{
  "num_hidden_layers": 9,
  "lr_router": 0.000293,
  "init_std_down": 0.00947,
  "dataset": "wikipedia_en"
}
Below are experts of layer 5 (counted from 0) of a mixture-of-experts language model. Rows are named router (the router's row for the expert), gate (a neuron's input weights, with its number), up (a neuron's input weights, with its number) and show model dimensions 0-255. Each number is 500 + 25 x the weight over its row's rms, rounded and kept within 0 to 999. Numbers have three digits each.
After each expert's rows: "comes after" lists some tokens at least twice as common just before its tokens as in all text. This comes from a sample of Wikipedia text that the model never trained on. Tokens count by the router's weight.

# expert 250
router:525508512489563440453480483458514481513523521473500554455519496502515483441490466479503453494525526524467516523509489473501464479450477521501489524516517506519507483508477515455506497518476488539475476521487505511463558483490476505522468524482532499491491506517477493494537534496496496524493493497542510511470517492519539489465498534520500525526477458515522456484528449517487500513520512536512517518500509477481469518530478459533489497541501484519492477558502491528522471509499539503505533497482511500477527501514527520530506506462493512502468458479474490463517549555515478481503471489474530496527514464468475525515485489498502524489503527474543507450473471495491535459508457474505503486519518500485497499531542492531555477465484517471513480488516473446455534502466489
gate0:493523524497556437503466539497493529490551500491459469506523482493485511504477494518510505509505521516502530444495494501475514515546482466520494491471518499464551463468499501486509516528500485582501515480548448449482506515462488472483513500493502498476504534520509522494499501464511513491495531471476532507533487520453465487499503468475483505487514503478455458486468497527497496502468500464538494513482484524529515505478538498474507473476519464446494479532526495529493503513495428470486499514546472492510529513435467508510493470546496498486511495494529522516456542536509488492495477492512467475476497483517495481509472484490496527504487498526494468480503516488450507469517495498496486482427442516550516445514513476486488497520469537509519518505490514512499527542521521
up0:492482469541507479516544448483535493504564506504495510537506530494524480521485495497533526465502510535511510509479475462470482462501491466476479529487481496489487510530505490526520461492469551519477518492490504482473504485507516539455475466518471464500518518459492498517523536474502462505519517449428507473484555534507489499494533518504532454533509515571492492524515491536512530501528494487474508503484489500508521489511506502478495509518503516492490509469512545458512514465514483454510511493457532522508521470529497477501550504542487470476523503513508531522487525472446579493545499519482496511490481519529547539533519487489506520474489465469468472531505459496504508468529498542465482512495525484496472526490477496518509482479493447497468485462546474502519508502496497
comes after: "s", "ation", " one", "ment", " University", "ed"

# expert 125
router:500481529489504510474479554520510499504441467523502457487533515526462505521505489564474528529486461511492521474464511510551480474480498502515545462521509488509507504512457501472511545526517497506487487474492512513550533499505469500451509505522489457535490532473492446478523512509524503504475504507513488483478523523466481469482513551493496524495529514495476463500536533510434504515516540496512514463488506504513516459500494537479497504470504476517502493521501545517488500473484540543473486529486508516487509501458546502510504518483465538488484528511483493527517516510495470531498477484508490436468488525509459481466518487503526454498476499475452511493526472496517448521488512500510535496500471491563504501502539481488537489546497514551505513504481545478469561477513452
gate0:466542468514510557499486503527534494529471523511506520489497494517472498539536544537526533554498493528513491451528501517516501544495519498526499474485504502484505535510468534498488507496471513514563465512525509477555537471532517499522486531512454472478520510453499467510467493505498484509520458534504442515520551543504519483497515479505531542541523486549510468518503475483499504505517513511505483464543467489519497498463531503520543494502483482451534478513490520503490505496451526525521494506561501511528490557483521491501483528519470517489467518519536519519538508479518469523519493484544527499542484447508541509504484475496485495488540507494465458535512452465492475494496508458473483493499465532547474530504502504514513528496498485477477481488517529502480486509528504
up0:475488513494485512523477498489521499486499510462541475493532519499483500562488505487536477510496483529484517485498506505478487497471520512449511488500499525504497436478490531508550512471488496471564504474529445504537508515542477533455525515544476506502485517489481494470518513512514469537495516494518494479490493484468488458520535508477489517459487528465499525523469557482560497487496546476511492457539459493500501497519467542522529534478507518516506494519473505523533492520469493500453528512497495497533481542473472467551497496535470523495493473450515523505448479465501513532452521493507505480484441463526459534504533512499510499511484484470479481520499470465502506547481476491542490514509486485483504491485485471467466524506515484537462465499532501472508436483502520
comes after: " S", "s", "S", " ", " G", " south"

# expert 26
router:495518518471448540486506505518463461491516481506503489499532483506502525492510525522476506500517538515549469520487507517492478461527500493485483492512482487528536502524532518463462519529503515488511457536547506486493516469438473503500520483516519473487526489496501501534539487514510469531496497507519481473474530517519470466546497474522508523480461457474516469523552532484542549505543510446493486480534522447506541495476523478519478552521513528505547496491482474479523482452537517519499510488490467495508456481493465550495494544485483482525492530507475532508511497480474516527534447479476488510499486525555490517485487499473505506519467518501503467523566475482491460446512527502466519504540529495503493532504521503505489507504513536478503473568489531468518492517492494
gate1:492505508520514482542525440525465516517511490519495546485539468494493501434472521453469539500503492499476465525488478513476511489461457514493480512517490544529516491502508496474509529536527479523485473503524524476518512460473521529525478520452482520459497490543533514528509555519492514494461516527491537510487522473507470550515522480509463502472440491545547486452500523524538533467473527477504486515468483493506490474494495512473494505544495503475533505487510511493485495469479532498532493450512528472535487533513460492508493507518537519533532469503522509522491542527501498485478490469533448540467463488504521505485468495487501478471525530517494517522514512527499523457525505520496479538522478511497474521513522546502487563475477529507531503493465459511473508498536513
up1:472544488489526493524490505510523455453484503477496553497486512517503522496516459515462483549500452542474521514527529485545539485531524499462515521492527508513509530521495545510496523486445509518468492546456511523522495529458520491525465528532503530515488471522520516514502491511485524509481506551491462486514505483496491532541534514502558538502516515461523496444525527479527469495524490557511502463503518510497518517497546495547496502475462516482526477504485492509537475470497505538515473492513522536522465504509489523531493511524529476476525484518490556531482498492507491488530484449495525503488489470533467468503456476504467470494493474465556490545495448500502460502502529493500518510509512502506516506496468472465526511518504484526470472456501483492476467511549479
comes after: " re", " ex", " con", " pro", " Re", " de"

# expert 43
router:533460461511499526540504551521495484466488478526512501469471498491521502455486528516509505498463468505512479496454495504465505537484471471491523460482515520477539477441477496524529465462505483499510497486500518497507524488501498506558498469506492511452504484530500489499486535464488495457486531479519533536471518477504534556542479545501512466489489518459528492488504487549513512489499502506515454540521523497446483469515484512466558489506471482503513494528520479492491506513513502507491501474485557504457519517492532490466476517468481466495525455502469485472515508466529478484503463514481509520462482461468469517528492511449499562486441521499477488485485505511457470534492516532511467509511475495540470458500489529490491462505479480495511555490498500485509526461509534
gate0:504477462493527478511504495509471464499563507500504540510426473522514505542510474512513494503487475508525505495541511472521467499534500501474516514479541494460518470472502521553492455555452505534463484514477504489503485492465473472503534473502490489480518514514483532511472509496549527520471520508512507487478470467491523540493465451471470506515563468508499551536486525508512449488470504489450534495571508474516501492478485538489462475503453540464462509492494525498502506514500506484468519478514495489469465510467514502505510516484539487500499511513507517486513476463476501470499500531499526512473483472474498501545518511545554503507471515458493447510486534442491497485482495520482467491492527518464487505510471457516513470493468537506523515523479496461484507510508525
up0:503459526505517465500546443505533459462484495521528493500490503460515481462515481489482487470472517571479552510477465545531505487520515506506493511531496508523499483519497495465508498447436514487494520493459489459499525539492491500506457494496486468480508511514538490534522514499520515439489501458501479507523515496527500526476483469520520484481486536520540489469485504465497536545494490531513441484478490430481524515534507482459454483474515522497505471519515484487483523502493507491514513534566517485484546501526530495496468479478512497527543514531491469539496515528478467542502540494509493535510472486451506545473501490511518513503544519483490493520511456491482492505534503505500492510520517456489525479506490530497523474483489541497500474480450492550509478500534476
comes after: " f", " F", " b", " B", " we", " W"

# expert 113
router:502491494528456489440519494545530483497513524513483487540507543498523495511529459464487485519483489493471556484451501455510502499522532449487550496545474511472468494487461506450493499477488479480492504487485454540516491496483515505542503459525504490479489550471472494467463534506507537534501530496498499494503500501534530478480543480475487467523484493475492466520488498478500494514500512459536481550474508483496528537458470501516540515495509453509489493517497499506524509529538496506473476483473456551506524531553478488506455511496476521516440482515509527493485520515461471525475498476544479483465486522538507527511483497461531493464492479486476503512528504525474460513528509461518455501523532528517456488471510499495474457508463517491502514519501503482472453506515527
gate0:520452494506470459549468497496499480507515528512483490473515489491497460541512478527487530533483509531489505532533519546519509484480468483449523468493527478506505485495501483502502484512521519490444522493475528474519505488465475511488520510453499488492520541485531485510449493493492478518504500467509515505487506539492459476553542520500500467534495478459435497490515514512499462494493543481478489508474494485476545507469508465522535484511504525530518522516520524490527507526518482506467506504442460506490433501444499510475505480486476508495519520510498520492487476523498535498476480497502487528522522493530560500520542494540527505533480533525475471544471481579471489543486472469522520515504539505526464501539555500488485494481529473528482517516455485479510533540500519
up0:504463512506493516537518518493518489528530485497446560493525489493473503521473482508519476532478471554454501461482520513512502520487537522510462528518480489518502505466487505488539459462485463510466492510512487517481510528517471471506508494487523477505515513495508572500536469491503493507515517506469567482488469444518499525500503539465482511525468538514471504451533496517482444452495498460470464469483490502455513526476504513503428477502511512478506531510493524477490526448526518489474491519474494507517498509447503481507513484522515501493487474476525446488493487526501458468515513518500518528507448465501506515521491504553490531511491510530528480507461501530504493517513489542463487508517490509541550506522479490483522493499514505466482517446463487495503549505503438
comes after: " the", ",", " of", " and", "-", " a"

# expert 116
router:444494471495474478540516467542553500536503508545502464501498502496541480504498504490526489476499469504525477507494530500517472464435514520511517505500531510503554518505520448488521468506522501527508493544522512495510509529495504490494478497506493528442495532479507516528521513457494503465521501457533483459456459563486508500475492459514475452508475479520481466490454505491492488510501540516475503516485498507546518506516484488468490495474480521509542487532478495508504521519500512487558523513501457544450483489496467482499493498484488477541453540530470475474514549459480481507449483503517524458483500547487507519457488494466540484510494542543471486524476462499489499480490523477513495513500483492526496503548527486501526503479482526508465478487470519489568487502498477
gate0:489547523504476517466504492512525492531478510524507544507544510457459520458492549489504447488503519496514466449556532491464499493466533494512513479488446481491512508528527503449490495510493526515499506475556571480536474471508503454490473494511470471482470497529490512546520533489527478486512479482514489499500503534475531488473502531537521513499476499518542505508486469494540467477487485499515517527462502513519511509508478483524470497487507570486522506509477465499515462463465505522544477484538466505501512552478480504491502494536518496535452476486477478526503505481504484498470514503539515468453467482518496478517496467500515515551481517497473464522506520530522488470474542493514487478518486532503508569496484480499546501552507483497512511512517493481506467526459513
up0:452495510496469486538535490501499480478498583488547462472487507492483538513485463553540531505488501508545557504481495510491465501520515521483512506520504496556488524494475495501536482526486483503523497520510499548510486561454499516497500468505507495504512532506524468491491493504486511528501471472565506467491450481537510495457506516470465469511535537507474455461506496449483488514522513484517471517515501490483522502444488477464530536502504519486485546492497519477506558462527535523518507514500492524530481481496540446499511490476439494483488505498500430498477495534523443513495513492546493472500485537499504494511514509495469507502520495466545532502483536483520504493539521480494501528498494442501500517493503475501507462522492447481514518483516504512485479487505477
comes after: " |", ",", " the", "|", ":", "-"

# expert 205
router:507496481555474498524541517495483466529519538504461514507515473477496508511445489463524521476502471512492486479471496563488480509472509477521473501528534577515525517504509505490495518496458492498480503497442498495512501466488479470481506477541514469524482483461502502528511500503511512474508513439501528535490538480484468484514515480528450478448474453445526478491513449498492514502496523502534504535499501481514491510504501490463510473509502513508447515532505558515476480474455501512494519517468510499481507480514518521516487457493453510502522457540479517505516532465506508502519491483493559472468480507445515547506499507499499487507469458475552503456485471520525554547485522490545523516516497532498490490533486491524508526515471479524546518494458515490492530515484493
gate0:538498526527531493494531480486493514552489445457488520493475481511487530529479480507511491516468473482535469518546494552437499483497511536506495482507494497492477488501440494530521514526527529496498492487540483468508523505529493541505529527529512455470502495495500483531519500501495514485467464494527533478483499497500468505472506522500490480508543484454480517469500476474515481470466514512538522453504473517475487448468450514479526504524504551490477516508545513518472519512506508497535480477546526499513474487476524576426511519509481484540546506519509486505542502503540484560485493489512510504509478507475468509505520514518505520529439476549475482521523515523494470527495488492481484491555529476474512504503494486504514531492521489446507500515532530515535535500483520
up0:508512513469532520500480493497459476475512481507459505482482482525507497460496509501532502493490488519493535482466469524486507523522519472516459533501458479524498479523535491434509478472494507496519513498513458477454477486491531486469478498514525527538469506509502525522495515491463506501471524479511503484443517478483524518514491488487508523511480502490538457456439505465498503519466454500532464487521483525470509437514525469490465476543493495483524443509546467470463495502505484536497448514466477528538525503453487457502479494476475483529515496469465501509451511541480492509501476486510497506487472468482492507505513519541518475482458481554511484519516531516489493447521471491539522473493500474485519494513475511447479492539498510560475501538508442497468469492487519
comes after: " f", " p", " F", " E", " T", " N"

# expert 254
router:514478469570500530485507509483507468461512483510492486519516540497486488483535519504531504527469513518477515491489546465500468503499499522529542489545471472488465521485461476448500457468535473488483476482496488516524506469468530492478536448498516475503551506518467478489498543511509511501539540451512485447454539506477487505467524477475499504492486456497526484512544474528526489492516491487489535493478486473527531482480452508484482554491537442508484491508470521524548518510503518474488494505491458536491498496520474449535500541526544532534455488509512517538555519493530506455502517451485467521451498527501469484492459498489489481478467492522485503533479520490467493477498512513509484506519465490502478493492487495520524512512491486500464495526504488513455465487476507
gate0:494503475480440482491506468488488487549465503481509438521488555466466482464528502524481487481511488499478537435458477486506497530473512526516505488505475513530459542481499537452477473521493509496486459465532512507472470503531523444489466517502500561520487558479486494514520492521483463507486531477501485514483514508527490527482526514462503465519525474499502504538501472515492486540510504508514478515484503520503480493476443562506456486475464486473516500488469481463502474492493477483471477535528477473463515503467512456493501480482472475520519521473531517504517533451523460507475505526499470490514492534518446509514474506486487460479495514493518543484518523555471498465465493452461495497511483517482501520503509509507501545508500530504519489506518494510479447481468527
up0:543480447481472501493502514495520493480532486491470542477533471531496477518496511549544498439517492527508515485515516513531520516503499473458518473518457483501530494487475529475505491498508512467507508511487518501539472515526468463507484503499537508502513503499510536526453472532502474526505521503497509553491530478484507497489507491500540562512446434470511542515551481506514516501537494485491496515535509449486485476492507506523446448508490507498479524488506474506490523503511530506498512462516525493495536543491514472465541484522480497465446469504487561531484468476510532516517492479508534478471486475503553511487485498482471479554459522502504520520501497465515517509491500511525474461472483513468456459507512488507511492480474473469469507515492530517542559557489508
comes after: " the", ",", " and", " a", " of", ":"

# expert 62
router:525518481494487538517518484530542476514506437473506513503521544525472505488486503473505492534507504541480490512470519526513509538515493539548524477509490500526457508503471496467532461499486473471471443512503493482544516509490518476453496539495496476522566521468486472492509500487531470503494534443527541485507493536502519493500547485518506469504497471522514532468507513521457543533500463491492514440505477496546504507471482524485495515491484502485447478521502492511490485498519514468474497485512531541510531510508484475508543503509507530509502497482499525531481535514542485475514442454516536502475540518500487474466450501530518475467468502552445491520520517511475504496503506475531510514546510511498508511506489479502526489495503514489474506492422454520456527493533530
gate0:516481495445518472498479503459519481518460489458506507502473573489509552505491466515548463500502465517470463461537504505518508507511489548486513497490499559548525519467499498520448556460472494484533469477440495479460506500486497490485520454540499491516501493480491502522535486522539462507480518479510457470492518508483511529506511525516498539536482520525513482500524482468498556466493472485488512503503511516511458485491475546545499476494505526504487494507518534558461529445515506469492534502504495493496466539531477501528562480504477472481503501512503546460493530492540530532519507458517487504487505487502529532513468482501517482481481519488451518534459508486533490535507535477519469481487488478483502516475503481480515486504501505506502502496545487522482477476508530
up0:529532528524536495499515529480442494544518489493483540510557473513543477525466483497511509542495507508493481515525477508514484476513508479495527536520480508498497489520503490526510546527455531518492467500498555513516496573500494487468513501519495457493517513495502577519477510519504497504467537446561530522504493519424529516528534511476490505496528546471481513504522536514531529475483503527472444496460511507519511478470525518510515478520501515507463504531506484521534509541492489512483534451521525465509523550508481517538481515479460503472505484477498507523494543454479526505565493458500481501510464526504526513494511510471527501498485472512479485480522499490475491503521464474513499479497526504504480506499528521521511571493483498495534490501479472488497548485519478
comes after: "-", " ", " |", " \"", "|", ":"

# expert 190
router:513528518575523458534469455504479458520486558529478499463520474487515525508483497466496505511477532480519509465534506488483487545503523460545483486452513546494515556516490477471497485523508561480480529493486475510525518504468488493476514525505516482503478515481514465473501512476443522487513479513489482454470511527453507475514493504491467466469479447464517466521517493470445516526489517463524524516512499475505510516515498478447530510504480489543483507502507534511513490502500455529531476495488540513540504474501483498476476445521474496520494473519493501496503523476499512502478501495471551508485476492505466527472498510466479541475533477489496475460542445540488506487457515460530515516516508548487513494486505470530501487498484467491526474500489488536462481528491499
gate2:519502459481519497511495468504513490532560532530523502505467456521463466492527485514485486542518520545497501448523519473442467545491481549496487536487470504474482497514527458460531474523572513488489512510533492489529484508482473513461511483474511564519490538512475493508510479515469482479518495516490485521455522462469515488526521485499504488496529492537506507508433492523446546523480548513522532519517465519469502492497511508493496503498527512491483525492506510479531486510492489507483523497546519499478559489470505504493460521505459513522468493487519492526475455502479456470439484513508447551487491472502512509512511508498475508481506554479511489512479489504488528471484501482511527522465503484480512457483495464514455511492471523500492518511500472522529448525538495
up2:478514513490519488470526484483478511470475463510501477519520513492539516459469485482493466444518489506517568479540462501480523490508522474517504484507471472486470527525508479528512479495501480459498464503469536528466534510460564484522488492525450490504531509473472580476503499536500503509477502489527540483524492533507467525489463504457541493516450537494541501451504527522467474509493494504457500461495534514501531524497523513501506480494523518440462526512551472493554520474493519480486473491507493495461538452474510486506472523490502486468549518480529446504512472508496462501516509518470496493482463505538484512532502495475514515506497511531498499524479526492491491436525518466517504484514493498472491462521504526521496546533482479514481520522485515524498468510509482
comes after: " |", " Ro", " Jo", " J", "|", "J"

# expert 81
router:498518553481484492455509454502545463492491511541534514538517523479476542512507495512473486473527463461486456473497526475498472475495471458488462540498510529519506527466489490462491518474494490475480542494504458533517533449480495540490497490506532486469523498458486518487507543448487517517470491512544516516529537516517490543504502493521485497495486451494495525482512524502492475545516486490488522519523526499532512509535503505449531501511483477485521465450504496497514489524514543492528500470521481527507490526561506513477482514547495521496487541543522505479490480488479529517512486484441489480503510493523465478500533483512514525542475494504486483466516525499486540535506555509534520517497515511440487508438505537524531489482529481500517486529511468482544459521506473
gate0:490478509490548501491467459497516511458508496498488475502473482494475490482493516525475475518488496496514487509550504505516480503512490493493450487502507483522516523517528506481496447462492500496520517508502556504508511474520486561472524456507513498476488483464485477513493513533458523476516483488500510511536540501500466500477496461544498519497528479504510468471516485502500563527482502506503464507464471493505494456526474498487560505436481528496527479474534503437465491536452467498547468492501484490493465454511514458499498515547521472549545502541529485531459444487464537495447520492470501520480483455486519536510516472476506513460531492495522453489502514496519477481501519518511489496543511519493501496474495493545484494496518441501472518482449506468454522494487476
up0:462531512484533481501505459515512506506510524551491471498517485494510476522460538521492445495502501526485486466513471476532467476542510509498457512496503515515493475508484508428459479467514499491525493466512471492505524519525476541520503543501522501505507479442502450512485551530506527535513520525525517505516501524510470559550490509511525486491519507495493501474506460470489515524508510530494518456504493493510527514522480484513503489534495538532499483505528531441496451516491452488517513502460536489486549535485456490543496530520514491527527473482520500514492484494491488541503516510480525485498482495516510507503475502501541485499500511493506476488500502440507511512474539486471454429492535491484522459479460474515459526537534469484459534534473454504490539465499460
comes after: "-", ".", " the", ",", "C", "A"

# expert 105
router:448501476513494470442552495500535522461501524533516461529530510495495495509516500486549479496501499490478507491464498456494491471488524488481475511512505517511463489538492497457518475459488499471560517506442475503509512553501555481506491506521526524490502517487521492499551485480519548486520529478469457487469471514514517485487460473502503484528527499526468511516464511484528468493506504512511485516487494469530515496485471537495541556465508501512527482531489520544528472537478512516520528527482483525488488513503458495496497487510547470533454551556517456551479547497504525516441482523545481490482489502481476488488475511516495522510530500496443489492502530511497499498512464495508493496516491519506486465479503443513475462488502514529446496509485457523484467480520490
gate2:521491507515512500495467510472482477552463503488461524500516525474479502516521494529544542487500549526527510496511462520482520470491455503525495457548496442543507453489550479535523477526529500537478506513506566476488516480549507484507511500510541499489506500493476500506491488497499486535521516511511539537476499506448426478506551504531504510501463529484535488533528504485495477511508511493527451533477517495501506466482480478498479498536497477503499490488507516454423522519459498499505484487501514552531482533499483495484528490505434501515519507515552521491494499522504485489449497545479492487456473521488524503474510485511497516515533517505528493558467527489481506531473499505489454534519516531539528478537508529524493461499490490539501493471473500484483479500494523
up2:493502503473540505526519509518529518510500487497555547507503492486473524494484489506496485498513508476493501467507530457523513516454472524535547517497527463525463512525481521543522528465516530496499529521513506502508469529495504483491521501473517504547509515534520516542518482489525514517487523511454540586499488490470493513443466497482481436538538489461531473531515462487471505415501492525441531504512478473511480499453529498505525510487531497473480496484524482485532527524517500521476501487501458492488506495540466516503470481533507514504555494529465508505488545553504507497470485496535518471486497482471523499500503493488488514492509520464447519489463521499497496478479513460492483541564471481509493478495502453514502509492491475489467485490514454536513484478501469
comes after: ",", " |", ":", "an", "-", " John"

# expert 214
router:480510518522471477485518531494532478459540511531518486535507513513509484517538469477473472521541512473460497513461476466535504493472517522495555493494497523487508512494463475458497470496529468515512487544455477526527529491489483500477491494520507580474511513505526445504476474490487542470528504468520487476484482558526515518509522481535456440518505458493490476486509500507505483538492505487492496486507486515531498484458447480461500527479526502443511470502500491547520505543457492496537493535478487529498514458503461474522514509511561500545502518551516490525466501477526509523479485453530446490473499505488493515481469531516509483486543490451453510462493537518513472519527498517491484497510487485499497484487472455507514458523491508522485511500495502521500493496527527
gate0:506501502486462476456459490500501431526484512527476491479517534534488564535517482515478471491495509478507539494505539475475467509487457480513494453469531481558494492524502514510504518531521471538516531471497551524529499491514480484547487493492480516465488525503511526542459502469513526490496509469529489508491535506480503500510499509487485542517463479518483532524467484495468538511487496499511508542474540542532529546508529506469528500498526485510557506473508475506514521491460523485490508508488507484490529493495473463502446482525504484547487510503496542522516499484535488505460464492531461469504486513533483518484489482481511535503453528463462446457545477481508471492501504518483528504473516441522540517517498484467523480523485483517495468463523530500505523532545481
up0:508524496520516525483463503486497479544499494488517533492507507498504538457496494495527494479490502507494524542528510500457475468497519482524489492469485528518486516503461516460536462533560474495547521567477573517495485528496553511511507460528490475512459483490472537499491482503512508479479507488462496447442531492502506522524529519532509551497463525533484472470523475458502486485498529480528471469507501526536501488511502511518521514509481519549521500494462484491510542509535495543477484492485497494456486454569435454461472497479476498544528492494515491515529530494532489510482484497467513507507498502501512534476517524469465521490475495493487443469513493457490473504505550474513468511522505492480534517488488477472467495484484510520517443495500483525485506499486492
comes after: " |", ",", "-", ":", " the", " of"

# expert 146
router:443503467466460460523480525505494508470508480542543477526519503474523462535515526471506497530525521456486482514479503492509484480438524491528524525473515514499509544514469468469514519518527506516492508512469507485503511548518470472484540500513515531474529471488548514517528491495522541482510502465532470485513463570548505510464500486504477488492524469483518463498446498528532472467533505540463507517485487524522502498511489531483512509471464505460489461490487485534519498543522518552499502530492472508453546473512468523503475477522528447555462533521486499520493541473517517488483463533519470467510478509494492513508476495535525499522492543476448507467498465498491505498478514537498526502524513510501491474463499496493516457478507527525516507505496514477529479488482531
gate2:506501522495498452528506506488453507503519446463500453519520495506476492526500474498516509506486501477481543536532470455511479503471522511498527555494483506513461536480452500467540495510490503464519497488458516524510474541524507491499479495483486503561495487529542505467516494505449480511488513530536553486491541509479513479514508494513505510539500491478530496566517548499498553562447476521469467524481517493460509486500471574500469531470506496479503528518544510482464471456515517513522510484521528499471521498497467473491525497549521505485476486509522501550518476524522506490507486533498476497503480556512483504479526543493526497487462479506508525492473517520495515494492483467509490470498485538463495531495529467503482473493480515545484435510507490533518483475526507
up2:515494497483506457511496513500500497493532517453526494514509574510522491493484511443489505515467481534490511446526443492524475509474494518515522517514475493512464453526495476489486473441482517510552522492477468487455497469506501511496488483493505459491488466534534451463572528450500470522495517497506516469511481476521490512531497524470467526529513508533531524529532492536476525501434471517488496514484486495505507507505476502481488484488522518481485506509529509491500448496531484526494499483588484484458482477480485491496501493517484504465511534478540483468494462483536474452460483545483490486505533452507489471541470474509502511503457522514536506470480469467495533466461518507488513499518504497479481474490513485477509508497523514526473477461473524522482519531506479
comes after: " |", ",", " of", " in", ":", " the"

# expert 38
router:505501521507474477506556451499481493499486492470529489531521489493553500474471552507472467480507499499534493444545538507543506490479509498519502458504533491510495535470520497463521484514521509503452500538491524512479530541487459519507521495488496491492488495531519453469512456515546514522483480508446494564450477547547471525464493508522491497516527492475488536512479530541459503512503482498492541497491512526542489499527491462503514507476504465512462527473475534519458499511530488524530516481514532512512535496506513481478439504483461481469484498501519503511549522530483520500507493517474533487539502525461531470499489502491500456480505488532468496458530498530511487532481548481492538466530472511468556483471479511495505481497461495535484496482510522489538516498492523
gate1:507531521502511472456528508489494511507506536497542514517487524516516487527501491479499498516524489509501476472535511494514457500490503499506507509534483520528464489485528509427461495487488563513495510494519526512463510514536535498496459518447527493517475483554517490500484510532535507486508518499529444498493564519499487475479534521499498541494541456544473523511509533517494474521488508508537563528507512482501494478526535444491494495491515523520512530499534515474455485538504464530484562512511507554473523497507489506491466475530449477496506461533541493526484491483478503527428494522518512506502485516495536493491531513501516472482479515524473487502535504551514476502423486494461511481528504457546502515461518497503497501465487488505528525489499497466548483489508508
up1:487508462523490532535483511488482511512530521513491507539506510506494531470505477514507524486549483521530503531495492489456552437539524509505486473534472482488490456491499533491466457483566499478470535545516491514519503541483556504501490513501518479551481467499460499482509511507449529562524503538510509444504520460531521460478480500473504479507506507524481503531513500520540486479497496532493479507473440489452519508494480504507461496505505480531481529516513517535489447478528475517505505474472528487501481546512498511472485516531503475523447475479498541505482509538512455502507516516532509479488506532470561476534461457510485503466517477517507488491518483475533503527489481518478482527515512503534545499479530512496505481512497528494470455497526503507513567512489511
comes after: " G", " T", "G", "T", " J", " g"

# expert 209
router:495507558491481533505523517496508461448484472512536486542538480471505500478508495505454452496487501492472469533501519502493458490460467505471522494513513501543492513490495474508499521510509496509472532511506501474465493476501510486524508492511504511474481463496517487541528520563459496459542508516452502498517481587505492571553505517503497520471454442481535483469500530519502474489545508522505520528493495523459491500531514495526516458504507518540489475485519483532505476530450504477491490491477509502486497470513532501509461509515482506534525539533503461492544488503475551471497491527469475514512492492514522446488475534545485481496491484524472516466517463522502468498485495499524522497465528480472498522454522498510511487501489509498510469548518464491511444535484478
gate0:462494528485489510529458520493482513497434489505510544522519483492487501509510515492517514492551502504503479566420542504516541478508489470484505496489544488462474490507519508517524518511484503470482517488463545524498510440522505497499520485563504505500522493466486508512478515560510510510504514545480502521499521488484515543503512522498495535487509486438494491510501470551477498491494525514472517493510507501460483538450526523502482504504506489507528498533482524505456551463509472484514447504484504548503509534497485505503512520456501477519508550529458467509493473486480495482524546479480528508498482490539482506502555475500497524520460510500432518471491542474532504488500490490489467481517459521530524515464538482524439518496486467518493476466526495500492536491534506
up0:523524501495505490508542498489558477445538470526479455496496508484506500515493524536543477504486482464499490498533521488521484512499489513495513525510509511458517482488517528487502573473509488469521459509445470519511477515508475490485531496542477499526506508502509563461509520512453504506503473498543453530522519455462502492510488517493520499477525499492472484507482517503494473496540490505516510486501538522515556486471504523487477475481471508503474522514462484524530447472479537478445511486456533518516517461487490504526530562522534525498444491509531506468484481511507522523517509533524501511485472481477526477508484464479523522493466523445507510496470514466486502534443501527514495428471503492482503559515482503475514522522481477494519551538504503534471503511507484
comes after: " |", " of", " Or", "′", " For", " in"

# expert 173
router:482507537464502484539523519525439492477504501510474497503540463516530503503518519509518517456537542487533512515482471516499507477496471463513528490517517530535482513497531530487515492508512490497490472508540528474484467508466514463471494473486485469495501531494470554523494458516503425521495503495472530508510482517509495471517544497548461496500443481487499492502540524465521497467514501481485478499496491461518504548481530468529453491491509530533508523527530508480511491467513477481481481493471476529500483492478434508507504467542447472497518522505474506520484494479493474490552493531487487525517555522496524510493472517571522479457488489489499507499547488522461481454507491502483540507494486546488519493515515476492479461497488505483550499510511536477447478457475458
gate0:458489487503516447503460529515520511529509529502481489486525482492508493549507495528478438516502531544498501549470503500504463519474473475450500499478508536508510508547491500539498503460490520529499482475514544526530482463469475526500502509475505527483496502504463445494517483532461482465501537491518448506520485522494494465538523505532543516488503508502483515500453479520485464528467527515471480462495510495467528500500453475578504498477485489470516516508538487509515545519507518511519546522497483535517463470502524533509482495502487510496510521516557512491490494501510483499507469518487497484518490524514563493480506537484504494498494488534504507522489542507488484454504480471490528450519492524486509543493533494498458477460498505517529510551483562508486429524523541
up0:453500456507486514505478522516463511504532496491469495485505507488471513491513439542460534492501491477474494546515526481462520508502519516484474499473541486525499518526459467503508499490507505468460516499477469476503492498527458510513464544491486515544500496489475521512470529486436551520473494496542529479486517503545506491523438516497498527491545538506511468471495503504521466492510549446518470539522448551519510538515505511504496522491545494480477493501483470498490509471516487503508478502503504503480492495497502457513507516496543493503479475520551501497557501470501495478491479447477504486469529483561474509520512510487477513500515528490501527474491521541525485565515488535457495485545503544480513445478513528479502480517498488471509504511520508506557449482505544
comes after: " ex", " dis", " con", " di", " inter", " Ex"